python train.py --d_model=192 --n_experts=8 --d_shared_expert=128 --moe_layers=[0, 1, 2, 3, 4, 5, 6, 7, 8, 9, 10, 11] --router_score="sigmoid" --normalize_top_k=true --balance_bias=false --norm="rmsnorm" --norm_eps=1e-05 --optimizer="soap_variant" --batch_tokens=[32768, 65536, 131072, 262144]
Below are experts of layer 9 (counted from 0) of a mixture-of-experts language model. Rows are named router (the router's row for the expert), gate (a neuron's input weights, with its number), up (a neuron's input weights, with its number) and show model dimensions 0-191. Each number is 128 + 24 x the weight over its row's rms, rounded and kept within 0 to 255.
Before each expert's rows: "mostly gets" lists some tokens that are sent to it at least half of the time; "comes after" lists some tokens at least twice as common just before its tokens as in all text. This comes from a sample of Wikipedia text that the model never trained on. Tokens count by the router's weight.

# expert 0
mostly gets: " 19", " 18", " de", " (19", " 5", " 17"
comes after: " ", " 19", " (", " 1", ":", " 18"
router [119 123 129 172 141  90  83 117 104 170 161 132 102 107 121 144 130 102 174 153  96  98 131 108 106 102 153 107 176  96  79 115 148 134 160 186 152 123 130  91 184 114 137  97 127 122 115 135 126 132 117 159 119 101 117 125 134 155 108 137 150 139 118  97 107 132 164 176  97 120 110 137 125 119 139 108 145 123 119 105 141 157 123 121 148 147 124 122 122 129 121 115 133 128 158 105 104 121 119 161 100 157 115 143 132 116 120 145 135 116 148 147 162 141 107 116 114 119  92 138  89 108 123 143 146 175  75 137 105 130 167 121 113 112 111 168  96 143 152 110 104 126 142 117  83 100 132 131 128  98 137 115 127 193 114 120 143 148  99 187  84 125 158 146 141  61 113 173 161 151 164 106  98  96 141  99 150 133  89 129 126 109 139 119 125 132 143  93 128 145 154 111]
gate0 [150 111 159  99 147  98 122 130  80 115 110 170 125 166 104  96 120 114 157 148  84 109 145 180 141 121 126 136 121 154 132 169 133 133  86 104 124 157 111 128 117 168 133 123 132 146 129 110 139 125 152 131 117 132  83 138  72 157  78 112 119 133 103 131 109 194 126 135 123 166 110 180 141 139 146 142 148 125 169 130 130  94 138 150 148 141  74 143  92 110 130 125 116 151  83 140 165 157 133 158 111 108  89 134 147 125 106 128 122 146 132 124 139 138 138 145 124 110 117 123 119 103 132  94 117 133 132 126  94 105 142 129 184 127 139 145 118 182 161 122 110 107 122 167 118  92 105 135 142 140 133 139 101 120 126  99 172 145 116 166  82 146 157 149 176 167 177 137 115 123  88 153 108 127 115 120 112 102 131 105 173 134  98 175 113 150 117 142 119 117 116 139]
up0 [139 134 121 113 125  97 131 120 109 109 122 184 132 132 114 126 166 137 109 101 143 185 160 124 119 145 157 110 155 146 109 113 107 188 137 138 124 105 140 161 153 119  76 166 134 122 155  94 123 150 126 144 103 158 147 102 143 139 121 144 140 134 133 117 153 142 129 160  84 129 116 129 166  83 104 111 101 125 125 155 122 126 100 116  83 132 101 128 141 119 128 143 131 146 121 108  80 181 141 114 112 102 142 160 111  96 122  87 162 130 116 102  89 159 118  87 110 125 105 164  93 112 111 124 139  77 107 121 154 121 110 109 151 183 134 145 131 100 150 108 111 118 159 122 158 132 184 119 142 123 148 132 128 139 135 135 115 140 103 129 107  86 144 144 104 178 107 120 142 166  95 144 164 174 130  77 111 127 164  99 100 113 155 117 118 162  88 157 122 110 153 124]
gate1 [101 123  96 164 152 100 137 109 124 130  75 112 116 113 162 124 134 182 138 150 185 132  98 139  65 117 150 117 156 119 141 120 184 185 165 100 131 131 145 138 145 120 128 130 114 108 141 132 121 138 158  99 128 143 148 157 135 114 134 166 150 162 136 138 123 145 147 119  75 131 156 152 161 145 171 136 111 144 120 106 100 131 113 134 138 125 172 155 147 109 143 123 125 147 124 137  99 136 184 113  81  96 142  93 145 123 112 143 142  78 136 166 166 114 163 153 141  78  96 145 134 124 153 120  90 142 107 125  99 122 131 106 131  97 106 112 142 155 143 103 132 145 116 114  83 129 103 140 135 152 204 136 116 105 154 124 135 163 183 143 118 112 119 125  98 120 129 113 152  96 137 112 119 158 160 146 145 127 149 135 135  97 111 115 135 151 141 141 107 109 160 118]
up1 [ 92 108 111 143 133 133 176  82 130  91 136 156 141  96 107 136 126 104 135 179 146 132 127 125 127 109 119 110 153 101 112 175 131 107 119 106 145 132 102 102 159 122 127 109  98 122  96 125 124 139 152  97 143 142 160  97 112 130 125 152 154 150 148 150 121 119 111 117 147 173 113 169 146 100 175 107 137 133 144 136 131 135 148 164 132 166 134 132 120 175 111 136 106 113 172 133 139  88 153 124 109 121 127 122 114 117 128 132 101 116 113 157 134 123 103  88 157 142 120  97 130 119  76 129  86 157 102 113 148  74 130 118 124 112  86 139 125 126  89 124 114 157 121 177 118 139 132 158 104 143 156 111  71  97  92  73 139 148 112 175 172  62  99 167 108 112 119 135 116 121 133 129 105  84 131 117 150 148 143 121 147 139 131 133 151 177 112 117  93  89 145 120]
gate2 [105  79  92 125 111  97 117 134 153 170 115  86 121 126 125 113 137  98 121  80 130 143  88 136 161 141 145 119 144 147 154 148 134  91 143 131 113 148 142 195 133 147 134 127  92 139 126 111 126 134  89 134 127 126 116 163 134 153 133 134 122 155 126 103 155 121 149 154 146 124 142 143  85 153 149 130 117 122  90 140 102 169 166 140 145 173 143 122 133  92  87 144 117 105 134 134 119  96 132 112  91  96 113 128 151 103 117 131 140  58 136 123  74 121  91 131  94 147  95 127 152 134  96 134 176 122 168 106 142  95 130 153 130 137 107 127 120 167 117 112 115 141 124 136  69 143 134 160 129 111 118 161 131 105 123 142 103 163 109 146 131 186 114 120 118  67 151 163  87 122 133 157 134  90 160 125 103 109  78 133 133 130 142 151 117 136 111 120 175 138 105 132]
up2 [105 100 123 180 148 119  93 148 151 194  84  88 120 101 133 117 129 106 119 137 127 167 145 138  89 158  89 132 151 120 159  92 153 139 100 156 125 109 151 149 194 109 115 155 142 196 130 158 130 139 125 139 142 117 104 158 125 149 165 132 155 159 124 114 128  84 130 170 117 149 130 142 132 161 113 143 142 160 111 113  87 171 130  86 125 150 117 129 155 131  85 125 104 135 114 158 127 138 151 101 115 144  86 126 111 159 141 139 129 149 119 128 116 175 129 154 130 112 135 116  92  92 123 133 121  95 153 129 114 129 146 171 144 145 152 131 133 131 123 110 140 147 167 148  69 180 130 131 178 135 109 133 104 109 151 126 142  93 113 139 149 129 143 150  90 137 114 180 128 145 137  93 143 140 136 132 131 101 133 111 141 120  90 132  87 122  87 102 148 123 126 123]
gate3 [138 163 120 138 156  94  90 124 137 106 132 122 153  95 120 143 124 150 128  86 103 159 123 165 127 102 167 144 112 157  85 140 129 122 164 114 141  88 147 165 134  88 122 125  86 158 101 109 110 153  90  95 113 163 106 147 128 119 163 144 108 144 110 141  99 146 140 156 118  73 128 166 139 126 129 106 153 102  92  98 136 149 151 138 158 143 145 153 152 138 134 116 146 129 125 121  98  83 152 160 124 120 140  84 128 109 106 160 143 125 124 126 143 121 153 153 137  72 143  93  88 131 124 152 153 118 117 142 107 136 155 146  97 111 149 196 129  97 155 163  99 177 108 136 117 105 155 151 106  74 163 151 108 125 105 138 145 182  93 116 136 125 147 112 146 103 130 165 150 144 138 152 157 116 180 137 127 132 126 120 162 111 143 118 129 141 122  98  94 113 117 114]
up3 [150 103  70 159 112 107 134 164 117 123 124 174 164 106 140 129 111 115 147 141 118 105 155 115 143 122 111 141  87 113 146 169 148 138 145 112 120  64  98 140 147  87 137  98 109 126  96  99 155 127 111 134 150 152 112 117 156 159 110 140 128 129 141 133 127 160 133 158  85 115 142 122 159 165 108 165 132 125 122 163 136 110 111 149 169 168 157 162 138 159 146 113 128 138 115  96  77 152 146 175 176  83 119 165 102 138 148  92 130 102 138 134 151 103 139 110 126 130 146 133 150 158 146 189 115 128 128  96 116 136 132 131 122 119 146 161  98 146 127 136  55 132 143 107 109 141 138 115 139 101 137 145  66 144 134 127 151 120 122 104 103 169 120 131 140 111 140 123 161  90 109 158 151 107 153 101 150 133 150 153 146 126 148 112  72 150 132 118 111 109 132 153]
gate4 [166  78 112 136 140 125  90 160 101 156 118 125 155 119 142 174 158 108 118 124 125 131 119  84 117 175 112 103 128 123  98 159 119  77 109 173 176 138 142 154 141 103 123 144  74 161 142 116 166 135 143 132 104 135 115 128 171 130 121 128  91 136 150 183 134 168 162 139 142 135 132 162 131 124 144 109 134  82 106 116  84 172 126 145  61 144 132 124 106 123 142 119 154 157 114 124 144 144 109 119 102 178 119 110 104 105 165 127 112 148 173 123 148 146 146 157 138 129 149 112 117  99 135 131 161 115 126  93 120 111 149 148 101 134 158 110 102 165 139 146  94  81 125 157  92 114 129 144 108 126 114 119 125 137 143 110 112  97 114 125  81  94 151 130 129 116 190 163 159 103 120 133 157 132 135 136 146  79 121 146 119  88 128 121 119 126 114 142 144 146 121 121]
up4 [103 170 183 144 112 163 117 109 156 119 121 125 150  98 114 132 159  97 140 128 133 108 132 103  92 108 137 137 136 136 129 173 117 146 160 124 136 132  90 159  96 174 115  71  97 142 126 170  99 156 141 160 124 135 147 109 110 145 176 176 144 144 126 109 143  72 137 109 115 116 152 132 127 133  97 137 136 121 131 150 135  96 112 113 168 119 151  92 130 108 123 158 119 114 155 132 104 104 127 110  99  95 128 163 118 149 116  93 114 109  68 156 172 128  98 133 106  79 163 119 126 166 144  98 108 122 118 146 130 129  81 131 151  64 125 140 172 122 118 125 113 152 116 148 152 118 122 129 111  96 131 166 114  85 127 129 114 153 141 123 117 190 106 165 130  99 106 128 133 117 147 104 124 153 145  99 105 158 121 135 133 153 115 108 145 164 156 156 152 151 142 134]
gate5 [135 116 141 121 154 127 130 139 118 127 155 135  94 145 158 160  84 137 168 158 115 137 149 121  78 112 139 153 141 132 122 160 100 116 142 138 181 112 131 145 136 123 113 108 128 151 126 131 108 129 118 107 111 110 126 169 125  95 105 123 155 116 178 127 177 140  71 116 109 134  99 139 141 116 130 105 147 124 144 118 106 142 148 155 131 161 143 139 109 102 121 116 131 104 153 132 133  96 117 129 122 139 100 162 142  83 115 142 112 106 129 155 117 156 110 168  62  80 141 148 101 113 128 130 137 156  96  98 137 128 144 147 127 124 155 139 114 132 156  95 157 119 101  98 127 132 184 108 120 136 130 169 125 172 102 122 141 162 118 162 121 142 140  58 127 103 124 144 150 133 125 181 146 120 145 145 192 157 120 158 127 171 138 144 132 142 147  62 157 158 182 145]
up5 [117 138 145 159 170 142 108  61 124 142 137 163 179 134 128 111 160 139 133 146 135 144  84 171 106  72 116 123 158 162  99 134  85 152 129 139 131 125 141 143  80  88 113 116 149 181  75 142 134 182 115 114 110 132 111 116 136 112 142 118  91 136 132 145 151 138 123  94 124 157 145 101 121 124 115 153 165 147 108 132 169 123 112 158 108 144 144  89 147 101 138 145 168 143 118 113  99 118 101 144 134 140 140 136 106 121 115 131  72 116 118 157 100  90 124  82  98 106 135 105 105 157 136 124 117 127 153 129 150 169 126 120 147  92 102 101 143 138 140 147 127 153 128 161 104 149 127 152 112 148 121 103 120 122 171 166 119 118 124 142  93 135 141 112 103 116 104 114 123 191 110 112 162 146 116 119 139 158 166 124 130 143 122 143  99 132 159 188 121 109 164 113]
gate6 [131 128 145 143 117  85 167 141 131 151 156 135 119 121 105  91  91  97 147 164 150 107 155 149 146 125 152 126 126 132 130 143 105 118 176 138  94 140 125 151 140 128  89 115 142  98 146 136 154 136 123 107 146 111 154 167 180 127 146 134 122 151 144 101 159 141 140 136 130 144 161  49  92 120 148 114 127 157 142 129 142  92 145 114 123 159 106 153 134 100  95 134 111 131 143 154 122 128 145 151  95 109  92 154 117  95 150 165 188 156 100 182 133 125 149  89 163 157 119  92 121 114 137 143 141 167  88  73 136 101 161 116 170 134 132 158 105 144  96 113 120 113 126 138 153 119 127 149 136 135 170 135 104 110 152 159 147 118 141 130 160 163 159 110 130 105 140 141 114 121 155 179 142 134 127 103 183 151 123 135 140 115 143 160 131 123 107 141  68 108 133 131]
up6 [ 71 118 136  91 163 110 111 118 108 111 142 137 120 112  91 123 119 139 149 147 120 117 202 136 122 148 125 129 143  94 133 149 127  91 137 106 106 128 116 119 142  87 131 139  85 143 138 145 144 148 118 128 137 143 154 150 177 124 105 133  98 126 147 132 107 159 112  95 119 104 138  87 126 135 108  98 128 155 124 133 126 146 119 128 137 137 133 156 149 165  87 105 124 143 142 125 110 109 152 125  74 145 146 123 145 126 128 147 170 136 112 162  92 102 166 165 122 144 113 110  93 135 143 112 128 173 100  96 162  92 177  96 116  82 157 100 107 152 122 116 114  84 100  81 118 176 108 132 116 116 107 141 112 123 115  83 120  99 127 125 164 131 106  64 154 105 147 132 146 113 153 114 144 138  81  86  90 154 118 143 121 113 128 103 155  84 108  91 111 122 157 138]
gate7 [126 123 134 101 154 137  76 142 108 113 127 100 120 130  83 111 111 108 150 151 119 145 140 137 137 141 150 178 163 100  96 162  99 121 178 118 126 133 132 139 130 124 118 122 130 127 169  97 162 130 121 157 128 147 161 148 131  97 100 123 174 157 128 100 136 144 159 118 150  91 125 128 146 145 141 123  71  86  89 128 115 135 166 144 151 114 138 117  96  92 131 153 111  97 152 109 112  89 125 133 152 112 115 182 155 103 130 148 130 174 140 143 100 196  94 127 134 140 132 128 110 135 142 102 155 137 125 143 121  91 125 146 112 151 108 122 138 145 101 161 115 146 144 109  60 147 107 115  99 135  76 173 169 150 125 107  91 127 162 145 171 116 129 152 156 112 120 124 128 125 187 103 110 126 186 115 121 105 125 114 141 157 152 111 139 124 122 142 142 135 145 155]
up7 [118 149 129  72 100 117 109 120 106 107 147 118 145 132 178 140 148 186 102 118 159 112 106 146 124 126 121  74 114 128  97 145 115 148 110 136 113 138 128 131 159 129 148 170 122 176 111 163 134 109 180 128  97 142  96 128 135 167 140 160 109 105 170 130 102 119 135 161 149 137 148 134 150 105 104 140 103 183 159 106 167 133 138  97  90 122 119 118 117 160 111 121 154 127 131 116 136 154 141 149 134 118 122 137  94 149 109 186 115 143 121 126 157 190 161 117 131 149 123 131 148 103 130 156 107 127 159 132 157 126 149 136 150  79 171 133 153 111 153 113 170 117 119 100 170  96 156 115  99 121 172 147 131  69 134 130 124 151 127 114  88 129 150 125 109 139 157 114 129 129  93 136 173 157  64 123 135 117 110 124 131 161 114 104 145 127 117 153 113 141 120 134]